From a checkpoint of a small mixture-of-experts model trained on Wikipedia: 12 layers.
Below are experts of layer 2 (counted from 0) of a mixture-of-experts language model. Rows are named router (the router's row for the expert) and show model dimensions 240-319. Each number is 500 + 25 x the weight over its row's rms, rounded and kept within 0 to 999. Numbers have three digits each.
Before each expert's rows: a language model's description of what the expert responds to. This comes from a sample of Wikipedia text that the model never trained on.

# expert 8
It responds to: Final digits of years and capital initials of names, plus table cells and results, such as 199-7, 193-3, H, L, Lyric-ist.
router:507519524540511543507475491514537514465508465510482533454490477489487499545482500476545482502471491477457488494475460487531508518527506521505481487456529504496473475512474474495461540463481531494478502498507520483506535523531540471519464486

# expert 2
It responds to: Word pieces and capitals in names and ordinary words, with digits in year ranges, such as Mart-ina, Crit-ics, seiz-ure, 195-7.
router:509521524540510544504477490513539512465510465511482533454489477488487498545481501476544482507470492476458488496472459486528507518526506518507482489453529504498471473514475474494459538465481531496478502497509519485504536524529539470517464486

# expert 17
It responds to: Weekday endings like -ursday and -nesday, month names, and "on" or "By" introducing dates.
router:505522517538510541499484505515534516461513469513481535453489484485496507542477506471543477506476485493458492497483456484531515522531506519501481482458536516496473477518470478501465537464481532484478490501514515486505538519530539469514463490

# expert 18
It responds to: Digits 2 to 5 starting numbers, years like 2007 and 2016, coordinates, times and measurements.
router:520523516556505528492481485512506520487500444515486527466479477486507500522466521492529490511461504493483489494444453477530519497533479526501472476460534497498473483514507477514471534445487514480483520505509517474507515502517540464534491478

# expert 0
It responds to: Mid-word pieces and capital letters inside foreign names and words, such as Dain-ius, Jean-Philip-pe, LGB-T, Réc-its, announce-ment.
router:508521524539511543504478491515538514464511465508483533456489477487487498544482500474545481505471491476457489494472457487530509518526507516504482488454529507497471475512474478496461540463480530496477502496508520485502535522531538471518465485

# expert 20
It responds to: Words like approximately, roughly, nearly before quantities, and frequent of, possessive 's, plural s, and table pipes.
router:506525523532510550510478493517537509460509465509481533455491480476483494543479500477547478511472491475457489493480466482524515519525503517506486487457524502496477475506478471500462542462486535491480508496514520484503539515529541467518460482

# expert 10
It responds to: Line breaks, paragraph breaks, table pipes, heading markers (==, ===) and list dashes that structure Wikipedia articles.
router:496527500501486524486495524526566488502506481536513537522513476524505558498518485459507482505477524494486506522493468497514502463531540523550445499483511493495491526502488500492502525491525514450487494561526531528499515520519557509507436522

# expert 23
It responds to: Capital Ph starting names and terms like Phish and Ph.D., also was, is and pipes after pronouns.
router:502511527542516546509477503527541521472526463508484528461496482494485496549480495482545491519466494478465492499480465485531514514524507518503482493450526504496477477513477475501472536470489534499482508499515514488504526525532543469522463488

# expert 16
It responds to: Word-ending pieces such as -ity, -ed, -ic, -er, plus second-year digits in ranges like 2006–2008 and 1960–61.
router:508520524539510543508479491514539512463509466510482534453490478488487498545481501475544484508471491478458489495474456486530509518528506515507481490455531505497471475511475474495462539462480531495477501496508519484504538524530540470518465485

# expert 14
It responds to: Full stops ending sentences and decimal points in numbers, plus some other sentence-final punctuation like )., ".", ;, but.
router:550492519532544520471482464525533516461507479482495528460456532470478535520498437481520509506471502468490513528501503490503523534495501520519459501465530489467483501525443508471472556448453542475482536497517499505502545505499546478487448460

# expert 6
It responds to: Word pieces inside proper names and digits in statistics tables, such as Elr-ond, Mac-N-utt, Symph-on-ietta, 13.7%.
router:509521524538511544506478491513541513466510465510483534453488478487487499545482499475543485502470492476458488495474461485528508519527507518505481486454529505497472474513475473494461541463479531494479500500508518484504537524530539468519465486

# expert 3
It responds to: Function words like the, of, to, for, in, plus table pipes and colons, mostly placed before a noun phrase.
router:531493534508503533472490500508522524471504492502515530482466495475477511572492507478547543502476518480485495547480494496506527500516528537519462495463535483498485491518481485472443526467522520483475529519501516518502506523515499497534494508

# expert 5
It responds to: Word pieces ending or continuing a word, such as -ity in publicity, single letters like N or A, and year digits.
router:507519523540511547507480489515539513463509461509484532456490478489486498545482500474545485503472493478458488494476458486529509518528508519504483487455530504498472474513475476495461540463481529495479500498509522483504535521530540469517465486

# expert 21
It responds to: Commas, semicolons and "and" or "but" joining clauses and list items, including thousands separators as in 1,355.
router:515505509561481516537489500505517501456505504485506498461469492478463550533503529491543499503491510459491505500481457499491503488485479504473497495484524491462471445507464490461471508472460523474495523489533541482514523499493543479567463487

# expert 4
It responds to: Prefix-like words before hyphens or nouns, such as mid, early, former, born, plus coordinate-separator marks and labels like code, Great.
router:518521520501493533483482521496545502483478490529506529456527514460484484563464497459506506505494522450500476536448458491519518486554501499544489502487525508507478506517516486465436513454529528508494497529481494512498524512526507479535474505

# expert 13
It responds to: Sentence-opening There, it and It in existential or quoted statements, plus scattered mid-word fragments like -er and -mons.
router:519514530544516543500470489512540507466506469517480535450489475491482492542482493487541479501479488478459491511483453488525516516530498506501489483459526508503474475520474472497461547458479543495487493500510519488500528521525551465521470486

# expert 7
It responds to: The digit 0 inside numbers, years and tables, such as 2008, 591,970 and 60–70%, plus quantity words like million.
router:478471521506490532501485499516515501487516445514502504469490492510470505513502499498553496510494470495465471524461433491528534513544530517502506493465524503500467475515500477514493538491515542525463493521511519507504484524512511458527454487

# expert 9
It responds to: Leading digits of years and coordinates, especially 1 and 9 in 1966, 1989 and 121.09, often after "In".
router:498469539505532522513469464500496514500520472484466526483511504502500534526477474487524471513495478530520490510482495494518494497509491464504478479470534556542484506535493469530509504470505527516501488530483492466521487482497540489541497519

# expert 19
It responds to: Inner and final pieces of foreign names and nouns, such as -ov in Ilyasov, -ia in Italia, -ations and -ary.
router:508519523538510542506477491513541514464509464511484534453490478488486498544482499476543483505472491474457488494474461485528507517527507517504481491453531503497474474515476475495459539462482529493477502499509521483504533523531540468517465487

# expert 22
It responds to: Table separators, final digits in stats, and inner syllables of words and names, such as floodw-at-ers, Child-ress, roseoc-ar-nea.
router:508520522539509544507478490514540513463510463511482535455488479488489499544481500476546483508471492475457489494474458485526508518527507518508483491456528504499470474513475477494463538462480532495478501498507520484503534522530539470519466486